Experts of a small language model.
Size: width 256, 86.2M parameters.
Training: a variant of SOAP for the experts, 3534 steps.
Below are experts of layer 7 (counted from 0) of a mixture-of-experts language model. Rows are named router (the router's row for the expert), gate (a neuron's input weights, with its number), up (a neuron's input weights, with its number), down (a neuron's output weights, with its number) and show model dimensions 0-255. Each number is 128 + 24 x the weight over its row's rms, rounded and kept within 0 to 255. Numbers have three digits each.
After each expert's rows: a language model's description of what the expert responds to. This comes from a sample of Wikipedia text that the model never trained on.

# expert 16
router:116126140174084098093144118137134130133121142132094135085101101138136136152138136132137125189111120127152109102079108142155151112128103164109134131125112141146093120122132096096114124087094141150135127143085163112109135153144119167153117138148068161172119100134095134123138125132101119106144095121144143151089168112093160103137099142139101170161138073165152150155121155133140151135085148132179142119100116134126085089118143135107117107154125150180137121138152110161164086083181104143131134113093126175162117151142137166115173130089144118094142130100109113136146132094100150112113124124098137112130169145081126117144151151145146106152136123125116124139131137185123131135099162162149104151097127152117166135148135100161132105124144155095098127098153158127126122123130192
gate0:170144136118112066098167123123123153158190155112130131121176163087104160112145128147093118180122146120097138081112119120099144127147139118128105127135113157140067109110137153064086134082127134141075122128133106160106082119130189080147130097117111101138112168122147158119150133141118153108103142110116125150146129110122131102089139150107146139156127160113144131118121100068129151117107124119122117137142137128132127173130126113112155115124146196127148123128154117093135150169113141159114102125137173119127150108125134139142135095120161127093107132172118094160103149122143119090132116180139125082119103121171095113095122138132130161060118126111108098148136105133110109134140136127157113119133087112094137138131140170148129116138128120094106117112138135118114128124088190
up0:099132131142127141121085093133088118084128121147127136077147136083146168121126141158108134132105118138170138105105141139120148152090154138158108152116135149141118127122129138130118134075100153148121129094159148103143153145121068142147136108126151142146134140133109106149141127128100065139177122105101119124111130094118114122113124120191152115105132095151161175149123142117122124115152101126109155122117162125170142119082129149113073125092123104144063138149093105100133098096144104141104113151112079160119096126116113122075108171163117129148087143122102128096144119098134143155098129136097104116136148171102104079138107092126145093142108158118126136144122140129118130127127100120143088157145115138177135143107128119091124088074146160128133120050151139129147139153167121
down0:109150135106126150146131141131137166147138152127127111093148176098125162145124114125118156117129142088119102110148135104123137144093145144140187106125139074166132160178133099163113130132149154171095102151110122115144146092148087114123093131166143148148107149150106114133145123159128101102139128123101168127134116126138129095154127145115128111132103104121147097140115077108134123116173097105156127126132136183118128142142204134138075154114133115158151121163111124128089148098153142124173168120151075138087114135120134124173134128138102117148146099078129105164095145137132123143141107143113163113116112168117152112119106097148121174159074125134101118143127120088120173139176135114118126132171156143094166125157141106144198132133133109132123124083133103120125149143179102
It responds to: Word or word-piece right after a, an or one, often a common noun or the start of a split word: way, degree, a-val-anche.

# expert 14
router:135169130123155107098133110147105109104132115154129106076118096160152101137108141143160131169114153131135115077111090152114098117154157143157099115142108180111113102131143119114098109067107100119137108131106148133097078175109110115124137111105127118143114123135156161175148124120142160154117133133142134142104145170100202088095138112097097167133164127124150153133121106161123139126081114122139178123139107119153084095107124145127140125160115120123114144148177091125139111096148135102133089113141146140106143152117109151103135140109139144088143120130122137103179135105129145115159149148116083128104113116088125125138139078111138138169141147123125150152152128157080114095149098183144123128115100146116149164092129145156097124164104098132159142080165140140137117074124105
gate0:116116161126130130126131124103114158129157154079168120156145105114151104128116100100093152171131135159135089154124079173107135158094148181146131115159141094084134125137118114099108132113026103141136122109091134084138115073137123094126129131122131135138134115150136169161118135143115139085128114173138100138125128123115122160113157153111132115163116070139106085127119110167117107185101112067131120133096140110121148144143147127154131144151143117128138139092106118130147136114143151141151133135097152088175122113112144122148141143129123082112126147182119123085160062172132105131106171132126106095123153131110082152146145142126159117141134131117089125152183134118080112122135153151139110125106090135144124140141133126114130107139138103145131116134157143150171138113140165
up0:118109141120128116131143116117112135140155149064152125156129103118150105141116102098083171152138159139127114166122091162111120177079135166146118152156153107079118142118128116128132133137042113139133104113113126059136105073125127065149130138121130144150135119132131167144110135143108110078134124180134123125120130114121131153095138132086136112179132079110127087132117077143126112168099132092131117132093151113121125149122154168141125139137125149135147127086102120130128138119152142137132119155096150076200109114106159123163123146127133099139126137177135141103155058166126111126113152125128126111124145110126081160099128145106154124138140139114104120175197145114089134109136170156129117106129106137151123126137127118109137111140119107146160119124164132144158152117132142
down0:145111123076089144098118114182115145108109134103145106165133142104160100134137090169114141094146131142154154137132150115083116138124166134115169127127113164150150113155080121119141139163112149135103107130143106148140115115102140136112165114102156142113127138136138134083104094140109104061138132171154139134136142141096105119117098125111137128111139071131126132148150083110148081122097172091145138145134151091138139116127145129139064103098118130118128126124096171133130148173138131094103149153106121147102086136139135160127167127143135153165148107133145191123133091110173108125135139138176173150132130127137133165151129136175107134139101137102153128142143090122136143088131101107080113134072203158171121100143149110135105130147108142119143150115127110125124113166109146
It responds to: Commas, opening parentheses, dashes, quotes and table pipes within running text and lists, plus the asterisk after "Senior career".

# expert 36
router:131139105176107136124138102153105144118159116129165147135110082156115143117129101095174119117097102115158163096111115148151125144110088150130145102121144133107137137126100100134085084084138139120138090197117129116166157170131084156168126133086152155147114111100124196127168137097101135124130124116099126138119128135097137110113148128127078115107153153118122154123123100143109173143125127117129138120152090144185101122113119121089149097144106134127099106135154138121177079108128124080107110121091147151118187132138104127120098155120146150110135131102112163125133132134084176132161153168152121148129157129113091142130125079143111111147110134116108117102146111145136091087141089158170103158091147148115154145140109168130111111121107096111107120169127133152130165091118140
gate0:123123085135112153151123186122148144066123117145116132158153045124129120130143080086138093114110177117125101112115170084164121108110088143108098132126117091098101121170130099126128145143102146109111135142126156149113136126133170084073150135138181138097101132124147141137079088132120118126120156132133154084122113142076173128134150114125140112132111138148149143130120079118081127116130180079096101135093157157154122113167159099146089092115136157139128124122127137155161136130157092090113126147118141139121166101110139169120096139129120134128115120130124106094129127115141146146119119134131126121117155123126123101118128125116161118178158116090112082084079121141116126135121115138090131123150143163109136126134076132125105112074125140117149136136123137100086163105151109
up0:130116147110132121114140116202128142145116156143125144106159176148115160116134143167109132170145105113155170151134105131139124147127136073157103145150122182168111110127104165154140113110148149114106147140162138118188124140102120181163109142093111124139135089148129095099180136114144110089137150156138114152100109116139139155134132150113152146154148140102098101109117165148162134120095100182139120140188152125161134153122142151108148137123125139159131146113127098112092085126141149138182128095126117170085106113133122091101094108131154121141150165146189114175130114148101076138121124146128122131129126106092158133137143135127119167099111113149145149154161129136134152150122115109161094148123119109146147145147163113116121166186131114138119073135144116124133084147153118
down0:143122162115080141148127117113122128161130126106126130082131122148132125154139116132092106113155099053111132135154131136126122153126109124082112152133164168120141137112090149127095118124133114122109141145118149100151115109165118123134128110130112088147111131094129153147145110131132167134124123113142105163152137112134158083095120128100131142120129131111138164107109146114129137171121174156098153115167088104181139127121136125118143168072080093156133154096201155150093133122150196095128150127068120083110123110129131126120143146151134102159178152120136142140162134088145139110106126138169113110145107124150156098099119125087090104121099134160135098114141097070135158130139116114116098148156140126141141122157122187170122132139146128113148163103131121053149114116147118
It responds to: Newlines, list dashes, table pipes and colons that start entries in infoboxes and tables, e.g. the dash before Champions or Distance.

# expert 60
router:137136145171139127090134125118120114095133140116104137105129122136144126122154127088158136154119155116174159124118142129161151137121106127137113149150102132133090138141138123121066054104119134154128140128124137111119134157160143144154185105130094150159101139129158182136126162126105146124128113109114132155099181135117141072110109150135102142139144121112137175163125141109112165102113119102142125119124112099177120120130163112109112140111109127141119119170188139167154118128155088132106152127111125114128105141154123128129106144098133153093124156101109113109123113119130158085125099181085106145126190154095098126099102120116154157117114113081152115129129138184131155124129102201153077195084129126099153153116136133132081130125121157125157127124139167154136158114135160
gate0:136110099149183128067153123124159091110156157154129114086188120115163126124146139142157140124153135141130120157126169145169135175166110151105127161144111105115134099151103113100139166123148116150115140160130167134121152124125124153098124125118079137134154132131153111163115095166130145129106194106097127076158144132149133103089148123129113116173134117114153145107214102154160127140155147116134126102128149109095136152112136127118088107138103064179101130137148119146155124115171132100141133097135132153111091116127156124071140146174102122116120111121120152127170097141114114141154132109110130151134111123164129151104109130139136097142182107140095130130122120161109117126158100191097109135140115127093128136111188132145167123112101117140125089129109123139128124131137115
up0:130074111138122116140163151094142124140130114102137119081134114080121098129091156123142144149136156131143140132141090140127094149152096106116145145115090164096138126122078139127141161167167129133166130116115143149108132135132132155169062142121120134167123128105102164125153123155086120159110123132125126146143140151125128158129127108139103117123163143134106124169166085088121135139141101137168129095142164091137165129169158105132138134105143087155126116123160154098122117143119130144139153118169071151122124120166122117136172100157127125069105129125132125079136073113152154130103133125108159165140151111166145114133110146113136091116130126117126154128134108158152099113153141102151128145161080117182107120109081055138113124153109088145121122099190145109135107105108088
down0:135150140144093189076120127091133133157064079138109062114115152098137119133120124090089134120159133117137155140124108149179144131144117056150123114086135142103103125099107126133157104137119117144147119117089089101141131178110077138110080159134118161149120133114072134114101134116126133051148119125128096153134135108154129133124104125096151104145143121160118138113140106107163147148120128110101130128140142139143152129092098124118092180123125137119121146141115125091105077113134152102116148142054105139082114160133117104112139125111153144122118098131144125134141148121138125102110096141153143139074126094122142133126137133135136149095132123114102134067125126158146120135150146151080151123098116102125129142120123139101107134111141160168147050122138136118143129101119107
It responds to: Ordinary nouns, often plural, after a determiner or possessive, especially in sports, such as games, members, goals, players, teams.

# expert 52
router:129143117152134147100183126077145101099114163131130127122134120129127098167102129106131104173109153091155104116104077134151139171132136140128091089130107103105110128085134106126120106107109105107096148142121091105116126144113085130172150111100123147161084105139117153127160136118162143093154138092152164120092096118085130100125097099118113128119133102125144155120098125104126135138079148101143109101101128125168100080088128151128144129134118150136139126155153113168164126102175103068165110170144137117096176136150102112131124143110136124125136120116133102128178119095114161149141140142126141093123128098093104147118120108158152171112150103095139178119164156160135083081152105123160114146124126109140178126142075135127116123120125117166147128112171123148126155112160105
gate0:138111119127098141106151132140135159128135120090137130102123150132110127120127142116144131212129136122142121135086113118164095131111113103122132136085103138098115109094125107097120150122155102116117105132134107099127094138145123161131121094121145153133114161141129137172111135145160124078107142173123084096058105132170191135115148122150124135134118131144125130102112092131141108114119104093144105152108144133111150094148098118124084105163140097124158114144110154132177132145141125173150145148138125166078167158166151113134114147132101108126103178122132122111151085097077101160137130120116143159159139174089113125129090159123084105122124200106144095148126133131163116137108130129166145124118100139130102120135099126144127172110183134142110168092091120151162122095090136
up0:134126109124070161120123158158127143139127121123156148105144150141108122129125160108141096182105156102138138123100122109139113150076113118112118144103100146111162126080134139097124152122117092123086089156126123102112106179128130153134132090098134149158118138133147128174113153150152134064098131126126091098063107126162200126136152106138140134133105137125114102120139125137148083146113102099121111157118139134114137087116102156096098089145129109122126111150067166128164152147162113116140133133140090168059141131146162119133108144153100146125105193122134107133164105108106112147129124139112135121135110184111104114126110126133102119120127204109157122150135125137131127139097117126169132135143121150138110137133090132162131166114181160164128156100096126143150123109119157
down0:145127132083106155091140139102130143116068136128132056144131144096128094142111130123123151147130099126138121113145086130118112166133150096140104148119119113090140106098096161107111147077167132114137124169154137067146088162094126132113155150146147092117133109168126142147125091144117104144139122110132145188096125088123157177165151141158140146109116082145119119157103120121145119122165124139161135110123117132122128109133111107136108113135157086117143156121132117128156130136133112111156155117094090125116085083153124148145080135170125127153132152115122148065163124080122065092133132098161117101143113144106166137158128101099081113125103119149095117111123152114156099154145127140119118110122140134104172061153129144134102127142160115090084132149126136118143160137116150
It responds to: Words and symbols in demographic, climate and chart tables, such as %, sq, average, census, composition, Hispanic, Billboard.

# expert 40
router:111161126157112111128161121147165121122138169147129122134128139154154145146114130119147130132117137129147146099116132134116133172167111142113137116147136171109109120157103137136099093084125134142122116144099136135070138158147097160129133086139134166167076119117107141128163133090155106160137133108128137134101151178062152096077115139157079141115128113135092152109107135123096166110077101128124104117143077112177107121084132109139123164149105131156111090117186132174104110121139135125155121111139124126130129137135104165157154152114118123132173161063092120127157146093133161115137137146105127128117162132097112113083150135086139176116138130060122105106123165160119125136180147179142127163103123137107163170147144163159120119115132137125139124115148138146147115125123121
gate0:148129176127121130163147137156115120131118125128149116144154144146123122151107124120163138115080154094171117126165124139116133115144117121145152116118139096124096136093169089129141099106146092113123118140128133118101154099131087135140144101139124130111116126109139157132155130068106136151101120152129102118115105137134100126144124112105131080171155148168140067099094165127140111030070144188127109116133133098160126154101166096156103154128131104102139137123110136147110128128124129133070140142122153149143210110124151122110121183117134169116142148150118118157123112133128144118107154147120138147173110124116115125116122103126128163120117100065133141188147128085119133147126130123159135172191146116145152143100108121143128177085135154156104117101142140112102130137113136
up0:073183082101115122144145177180145156114089113151109165142133112144114147098130119123172072130127125108152105155106133122128129131136105109146161145135120155123112071091135102118134122125129111126164075128117131105121136075152123151118125098168127126109110141151106117132137106076117107131115124078123135116145113149152123099133137110117128106101129135122114115112080151118151113091102138139133103144124127104157115134096131075112097149119141122106135134113101161148104152145098076139084138148089167148178109092092196115140087091124094133156131166112101139121150122128148138117108122128112163125142128135096141094133109094099110131154137111086141127127143103105147157107100152154139144170119125112144112118077137077111163154132142135115073140113166141176113127104146109
down0:073130108141175131118142121127107117065108165093119136120184121154171100140107160119096122076119114124163122144130150166138118107126110130135164143119094124152098117155136117128118132118094172150129132141155146109151126094103158113088095114092166101170096111099133096083105143131130117219105128136101160154098122126109139126099094103100137119126113155096160099156147134128139105124149131148127138137108156138124119145100129105128129095120113169134094115172092155140139166123136143160140149132144098142127157138106118098146072150171151126153141142113082125170093133093147119119135108148116130090120100133099119138150082101111136132102146135080101157184140110103160147104122138125117134129132124154140126157168130094148139119143183127126114149144100134133122123154097098
It responds to: Head noun after the or a naming an organization, place or competition, such as team, club, city, University, event, title.

# expert 33
router:102127104173113133108173148132106128118131134125123133125116087159110100142099121091127130150127178114135128127099104121152146154137112151134133141157110094097136142125151114149101097086118133132118104144070100115090105143158112135179161107123089147168127098138136171156138119134159137097107106094101137115127127113137163140115109126090115163090126060123128133123125113122150145096109113075138119102092121121152116136092131154124134172119128136127148114135158125179140146093170127077166084147118138096101208116161114107132138119088112168128108133136111105118172148118137160155117114160136148129128125106083087133091134124152142134110192174075112154140152161148119111139130138169161140155100136148142135145095091130134115151129155148160132149118146142159127126143158149
gate0:159090086136117110143193079116122130141088117148139126122152173094128105140133161131148122166133118103121179102091098099157127103128125096112143107106146066149121151127144121125099151105151086076136140093126120122113118147130111101130146117106147131132139111152143149147170135137136087139123130140138151111138108097112160136156117126119152102103176125143075098083132140114137174110138065089112106095113171112183114125148091137139134158124106145196123166137109112138127144130108128137137088139125119118118115095128117144135144126099152152140098108142116146106173127160097156141127169109158131150122102094128152092136132161148092194111142107115126110126110142139143108123130143147163163138163162155153097135160156138131118150133133131169155087119155140154096088108146136
up0:131129105132153167138144115153154132164109092146115162142133145131135092093116145111148121126135151126123134103104126132113109159136146102157145135153109114095140110194133142133095130101160117090122146116102145117139092134119126097182099178119141153128127115111158110113146090150134074145125120177148175142173109129133127114136122111139110129131108124124110146113140125130107142039185103129118095114147125123137138162160118134179124159145156115119113085129119128146110131126143165150146126139114142097120167127140127110165120094097138133121099143143118178097181124135114141088125191122139142136127111137122097115133133124112136200145133088117152135118114127137110096098139112102123139130129156164168110131132130146072119100170135132169128067108177125164121094140180083
down0:155159163145126129128125117144124159157106124144158168096159117094161143117122108121140141090135138113066148165108149130139128115131137117120119087174106108108127092109149143167084151140130138098158113152114141165119192196113091152167119148143130125091178124131136136143118128131127162089113105137140147161091110131111102118125136119125151143114102148118137133122147165110116141125146109122134150118100085130080120102096158117144113108118124150114075145091137155128154139108124105105105172125130086152112132156143142164124086100145148126159129139130115161139159106099202099118109156127115178100143124178160117125112132123154128129143156161108140129125130135118129171113120110145177122141105108166128088183119143110107128093130120122156151142140102101075094113075131153
It responds to: Tokens in music chart and election result tables, such as Billboard Hot 100, Albums, Chart, ±%, Turnout, Conservative, and country names.

# expert 54
router:167150126161115141089155125094159115106122140116151106110131130155097154152136100129165127166093138122121108108103126149183105178177091147127129101122126133110109115147118159121090078106084164128156118173121149106110112137102093135120140125092158172127065107127129225120148136182134129097151169145074142130101143118137143093146104113164106119084119146120154134144103144139165145136118116099117124111095088142137097126108143133126142119128116156144143097149146098155156102120137136114162131131121127119144146114143097099092163181150113147087138133104142136140172144133124173147116150117135113147114140108108148141104122112108130159103135102130118119154140155155138086094147102172133124134121135170118160159126099120127104130106126125139127189117157141161138156129160111
gate0:131129125137129146112176119084182133097105089118140160142121158130109130120117107151133111127111165142114123111129147151138117129126137091131146118144119075165107151124132177117114116135112102108118133082136157098111154160112116142180130157136118167139105080134131127168119124131119113126146133117162146158082161182132064162101109113151115124122153158168124140121136142126109107059134123108120138109100143158116124123115150121175159153106128107096130137100163157140103123153136097125124137123132141115129143078166112120086121084139081139149118186111107126098133126082079167126066143129097136136150155141131098119116112172108118120111130113102138142110111127119103186116119148134087164153136150182130105123129080150146109139152147125133114111112182137103081103128145142
up0:117194146108119125117163092141129092136117159122136095081149102118090081161140114149126128118113147145157147113082142082116111152115118133119079147090162120133143100139135115128146134108122096126086163143131076135135141131145127129136122165157138072111121091120162124116169151120138143122089138108074125167146087130123134163125126136155116175165163149116122121178135112115190138117142126121144151159111131138173113097132131163139129105131140128122166093145104115128128117155174155123129132141123145118112151134108111153133114133086127165084087147107157111139098119078132058152116111133067125119144128131126147157098134149124116077117129120139119084140144181136112148128104150164115104113130118100168148096088120114147130123116151110115123081106150124130094139084133126
down0:085096177098121130119114151114159169121117109084130098131138123111146153128144144137148104146101107072142120148085148086125119112108153132135089146148126126149164109122173138124137098119119135101142128120090106103093157159163139145166151121104127106129123064145097149172162143151108119116082137127105127116149152101142141109105108152187117130145095123096146115085145112104078100135171132128155132147133137129108125112124071101159104154114137113112144111118105113109114135141096119112100172096122117100146090123131123164121118115180093151116137139166124088160116118159142179120103146097099147089160159138120124159101128145121131198119150102119155131120138117138122120150115128131097126168129127105109114117118111130119071109149109168174146137142142159065114136141110134
It responds to: Biological taxonomy words and articles in species descriptions, such as species in "This species", Binomial name, Genus, -idae.

# expert 22
router:114140106152127130077146089117113126118158102120130128108124082152158096143103135125146103126152165125133140123111113121155126146134108166149118098153117139093147122118105079112126107099113150096146112160094158074111111174134118144132117129072114165137150114118122141143133135107110152122151111092133149105125103171085133075072159116134066134152189119164130151136156153145112134126104104089169176136169113112155100120086133104110137126125057143154155117198125130126136114143145117105112116105124175137117128117144112131160130159112123160130150130124116126131155110151163152165107149101105115106110126103085124134138127139113150135114124162139154105115142128152145115088133168160161131134071108131143179142132131144111111093142139112097134155115178155118121170144158118
gate0:127144157144150143132141093173089088124103120124149131126135145142137097117170118112146135158142118109121152135110122148102151137088151141133107148109114151121165086123120152137098060140118182106128152121126152147137128094127107102150095135158173115106101120111142078108188107114103132115112170104175140149128111151101110119136126092114134146082145123180140199126128156129127140113117132100148128150148172087127103157114117114130152124097134094111158108127145137145146146174061108120144103153102143138140174131158128136121141123137150103117146140097151149102114075121127158122099137150110105086123110182130117130170116134137093125099103174105134169131158133163153111136126134122134090124163142161150116107181095096117116094139142078130112112125094132135150141089129107
up0:132130140121131149122155075139148131103101132141156174114106140127122106118173136120170111115141089101133153118147107127123101119104153118127140134104144137120152116114130132129161122168154148098153147150129135132111123159088095107157127125133156107151142129119107106155140094104094159085113158134155140132147068160088134114087117090113153159102127129153135234128144152136126098137115139147145151135116157088126145146129093169086140079121144092104117105138131160128134139136104115148117105118111096130130139107169127129137101136112136077135167158137145143144093116117124130174104159098153132131133093152114113145157146115098107142140105175114132134105169150138107114115154126111170127118122150220167158116151105173089105120150094099107138111122095113118106136103164103
down0:090121159107168094141122153114115161132146125092108117116151119149127115124108110136084135155099125101152109122153150140118166167170114131123120157122136100119138126109135153130113119126124157095104105098134137118149140048134100138102118168132163114146132134114108105083141073104157114108172143110113115134087154109162102079108146107155110141102152103137089132105152142139090147123125160089144140096125163150095082116133141132152120137122156128111156109119109123178110128130076113145146121174108165120149165134103096137127096147142116107118123109102129131122097114117101101089130147083133160119092095111121136130101066126158141116108145168162105162178120105103142108139121150125138160149161151150167131122175082085118097122141146106105130142146130122148163167104122086
It responds to: Line breaks, periods, closing quotes and parentheses, and heading equals signs ending sentences, titles, list items and table rows.

# expert 45
router:141171084176111134130149124142130127086179119133138135110102077133114115156091119122149101146113134118147134110112136158162100153135139137138111119148115152047125106113118042146099099092129083138143129150143132130097142151152103162141158092136138143142116135114164141124157151135124168117124120130153168143153133127108139114131138096134098115108188115161128153089143119164111130144100140121115127083149115136158098117124128149102153142154147130172108088127160100178153123124176170060114122151111138153107170135144151106145069147115138145124110184129141084125142143099102143139147128151133154119129141124123079115097120146123146133139128114096143146140138144132122068129105115141179114142074100122102127141109084117112118139127114143139159154143146157136132100118116123
gate0:112145077122141144140183143088085119133126130114119142116168126128107104141146089107116100115151161119111146125112131170122140101122128160154110151099099142110115131109143171117104125124161113150174100145156118134151099135110166141134170167113105180085126133078094124152108139098137143120124135126094163160176122132115156089079131108137108136093118105113096137101125134146104050128142146080100071119135083113136106139115172132096112118129143132107130101127121123158154169129161159099159109130161142093145110096152102158122108126110130135082102115129113111160140110146131182131142131143173136084137142130131125158096113099105127115178133107151130138121134088105090146157175136128114121098134117119132132110121122084092140090124110097160136106144136140134126164138168115
up0:135150118147107127129125165075078138113112149115178104111114130151163125092126107124131120091160135179124130146119144093137135172126105107139143147117142103077088140088114140115189132133135130189135134140158119181146111184137165136138141151130126143118122094100114130148143124155090157102148115132127108130118114124070131141115102107123107148110121162108124153160126144136144127149147156113131161113149145160179128148095075119129111084106133136128178111152099136101156136127131131143142135161108125181114138170120109083127062160132149155179123137158119125132141134146146133183159118136120106126123138168136110145127108141099160097121111128156102135107160143107139128157151108126149117163111134128148174101106095120155153115124147155152133162115082146123170182120145100
down0:120116105172146135150139101121166151102131145130140160126109112166128122081107079140121129094110126133100137117152150122123175166109143160116139123120120117115098126158109141119148143079158125136115099114140153108148071110115139108119090147101133112145142139149136151134176126129151143140146107109147160097147149101114146174130140167066142111122106113118142084095086122135119149122132136084157125104164145112102153179151109128153165127158156110160097115131098118117128141099111136085112108189124100129168135154183134116116099147149115102122125110120116097094106123108183160142149089096211157192133106140145112124079120174093118145124135128118132116120109120157136124119111131145128139104095118128094114166113119167151141136132151116151102135105118143132120171110093147
It responds to: Pipes, colons and header words in sports and election results tables, such as Votes, Candidate, Win, Score, Nominated, Bronze, plus decimal figures.

# expert 56
router:116145092157102123051144137120146120116108115121151142120102117164114150151127088132162111171110130111144110096061097150143140136168113086153120111128108113141120134166102065115105083112104132121119144132083141102149108147156092119128153136159097169171104109131148159144144152149158127169137105100140136130130165124081136103082154135122103147138154120123138163129135130148107153126085073101131121139142103110159053146121127147103140158149128125113161112149143135131112128106134123119154130136150124128134134111153146102126117118134118119102136138109080170104149152125099144089143124135124110151130163123119113139116129125129137108142149128110128144107143106132165154133111095134170184115078134118072141160121115154121081107132101105108128164081163175180122091102133114
gate0:119125144148099137153121150079145190137136154122140138184123097138135141099129128106149163165144136145123117139119116112140119109120137109116170135129119127167131139121107097131127089135174128150164171125123120142129113116145153150127148099156143111139084151131122113130122102134134091095162136148111138126151130122110105137156117136082156139094114170157094090110148141142120118102121137141138099115144133128182079148156116096189133173163150133154149149151128121073153157183112107126125133173151124151104122113125123100153116097125121189146108102102156142108113142150088158087120124156084153136066180148127133140106095115131126146132140122178115192141096113112136163130105111138157153094116125062133088122105112140115126137102106122096116138096138155151111097140102131
up0:105148156144088160146134143078132158133143154122139151180122059128129123090118124092141182160155126126129109147123128129162131107134133088125172146142148111150149142133100101133146080137165101157178163137131129151116137120140134150110141113139135142123127155120115087129133122154157096105133116145147137123179107154131098108154136123103150144085110158168118100117140125135123130107152124139109112107156129113200104128164114093164145154146156111146146135134155128084126160161111122114122119139154128139134108105112118099181129120119122194184117111132183154124115150136090154086097131147098148164100167152132127157116076143137125145149115122168141166138102136130144149136098120139153139081095131050146086125108120149114118121120131127119123146119158153152116097153100114
down0:127121107105118156164122139134122108110094153133156153151134148105115109076093137064123165140142144111136113151131093083120083174136113130135130142123161130125101140132175133124146177114154137083103130127145117152178131098116150100127126084142121093078103124139133123120080113087079166062120116125137152108124117135131150121113113092088118144095098104096115130122119165158116133102091138142187153142071138163111119142161142143126131142108122135174118120127148142127143093109133119162117118109096127136117088183136119136136149149129141135164135142115142133136126132146134104207138149127113139129123144157138131105139110146145136157108148109095139143093141122095145081134107155101123062139212151128148112090127140119157103121112139128088136120123126116119128102153112106
It responds to: Commas, "and" and "),"-type separators between items in lists of names, titles or teams, e.g. AFCA, AP, FWAA, TSN.

# expert 50
router:152139127156100122067129122144146159145166144153095132105103122136084172156134114135162133116155136136152139131130094167192142113162117153130134114142129132100114130127113082120098117084113123099140159157081154097130144191173123174132138120119126133165074148122095168134176126143110135097122114120108157114165143127104128123122138113124116161131165138127154113131132131126107141118108116114167127077159121122149114103097116112101134135186094120190146107147141124121123159112117145058111107138093132148085147170158145128102119141124110167131146152106130093124151156117114134121130129139122117107103135104144107133121142101135144080130132122076140124119137104161168080105119121140195159160101141143083153134101134176125090108103131129116115132110154144155122144142137157
gate0:132123143102152129144155148110085133147095167151138139113137148182106147155166099167091122118143147111150098134121107148145136094124144142157138159140156127177109164144110090139149112139116118126069173130131122117159116162133143126127152110099120107178130108144141129164140094115135113097117141162126145131117126115154155139106160147132115135124113096136098105107168092126123101144061140105158161093134149184113143133157115138152104176081136111140133100137152144122099121138122111118150143097111125131152163118120124118108127123162150157124143085095104109109181187083141155132149148144149111162129116096131113108147140136124111162150123125121116150134138098134088174081102075124102111094136127084106103149104108097116099117142165153101088143111152104115063113155140128
up0:106142123148094163113142150093113130098090138151160130109124124140109125166114127172098134139119111117132121100133107169089110125150130136133130157079134121165126172129076118149154110115118148120083184117194118165153172130122131147112179104123131157175192109096123091152150157130129120124139126168109097131162125074106139107102123105147097142120124140101109109096129125134088095143081107150198135096149109147147114115142107159142092156098131119144091115129149101132096137168097158138116155134104131139160132132124144105138136143121150197120153114126125147119115165094133147095131139102135139156106170123123098131139145161139107130139095118118121130114156130094091172081114156113149137115159131114109086135093112100113129117111171116140140148126148134145118123146172138
down0:108147138173108118099112117116127159123108093134084117119126126140090097155128114129106165127108125112141115130131141098126131126120153091125123167136147105170127123119109117113087188123159115084156101116126144140118119128113166122115102116117106121135113131177174105153089125117139153109092121134088083129144174112112128106121097181114119136113131117124084117153105114176114101110157105103150107141107124108151136131125111139139140154140122189136085185189100109156110109181096094104137153093097119130143104135139124139177145096151117143136122164147108142117089160154149137113116092150149114116126107116135151110122126170133107145074094136104118133071127135141137191122137121157043149097144141154110120111107102087134153140106122122111150136124126099121107135144136169
It responds to: Line breaks, pipes and equals signs in infoboxes and tables, plus field labels such as Website, Spouse, Occupation, Produced, Succeeded.

# expert 3
router:116124131172088117122137113104150126111182108094141162122123127173126127128121113106126133152097135110171108090076131155164116165137117161140126083115093130138084111118128130146073079112103162124155124113118131142124128167117091165118136077107127145134120082116108148114159137124118119129121125158117166112087128117118140100116117119140114123080189131132099152116086102126111127152135132101116124107112101147144076102135136137120146129133126133137126086124188126124118113132116121113143128120100109149140161069143129120100126125133123158140144155113106105120136128130099198136131138165143127129110189090132097150147132091140193154137146124094111133113141122125147097075156100164187092118126106139098140144124099136143071129094110114146130111133118181135158156102168124
gate0:132165129112148122123137178125089124084143095102098143131099153131121129126097101144082146136131117152135141156113139144094090141126156142185165124144148133100108153130133118108110129164130139126105138133145164132141113138115135102145138080140160135138133088120113121115115089121099118129114090114130133150112156162097161107123165155114089065119142108146109156094073099154128155148125084100120088154137077153119157148126151126151156115093116135162128169157156163093093081130124110160134082140143132157106129152139127121104100120119110161108152152131171145119116197143117156123157104119141107166161141112109134132139103138158155141145136119110098159134177087130103145158158113186191090100153140129129112129141117134103110145133125124137121098139125103123148112124123190
up0:150140143113178131139117092151084119091147145103098165151139181119125164214161154142130162132090157130120141126135138080112117129124121096146093149109142117191119103121108130143164085137124148144138137105105142124132129173101078139117081150140111149136121104092110127091117096137140121155134128133128137072131137162142123123122124098115125156097151129082113141109156176135123113124119114096119122138151158127185123123130171176188125163128164100106147122151127127146164100133109133113129155139119167117102103125146135082097100132107126111097111171127110138135104087122146116119148137104097115105135137141098154185130166134135113143128147127149149092161086104116121170105115101116109105142142109137091123118117118112166118180110107151145105147132120147094165131132121124
down0:149166104115105107110091125158112147142141151168132117099120126114137112140140141204099157146126176136092111158103156126093087138135079169116127113127097130120102121116116120103097095133185119133123120160096139118119146132112148076163152108124117130103130143138098117129122167102105137102125109137098150144105139128141113155134098088114106118135115117082161129138124167128169142145132173161130111112139094142134115130072103161106129135094102104120121083122119118124191165097138091145108123128127170128105118145108074159125112144097146133149158146144141110150134156116108112101098140171106172135102076128146157146136134111111100085124143162060170145173136090150141108114144124102132110103104127192142123129125145104134136117119121129142133149114124126135134170140175127
It responds to: Unit abbreviations and punctuation in infobox and table fields, such as mi, ft, kg, sq, plus colons, semicolons and pipes.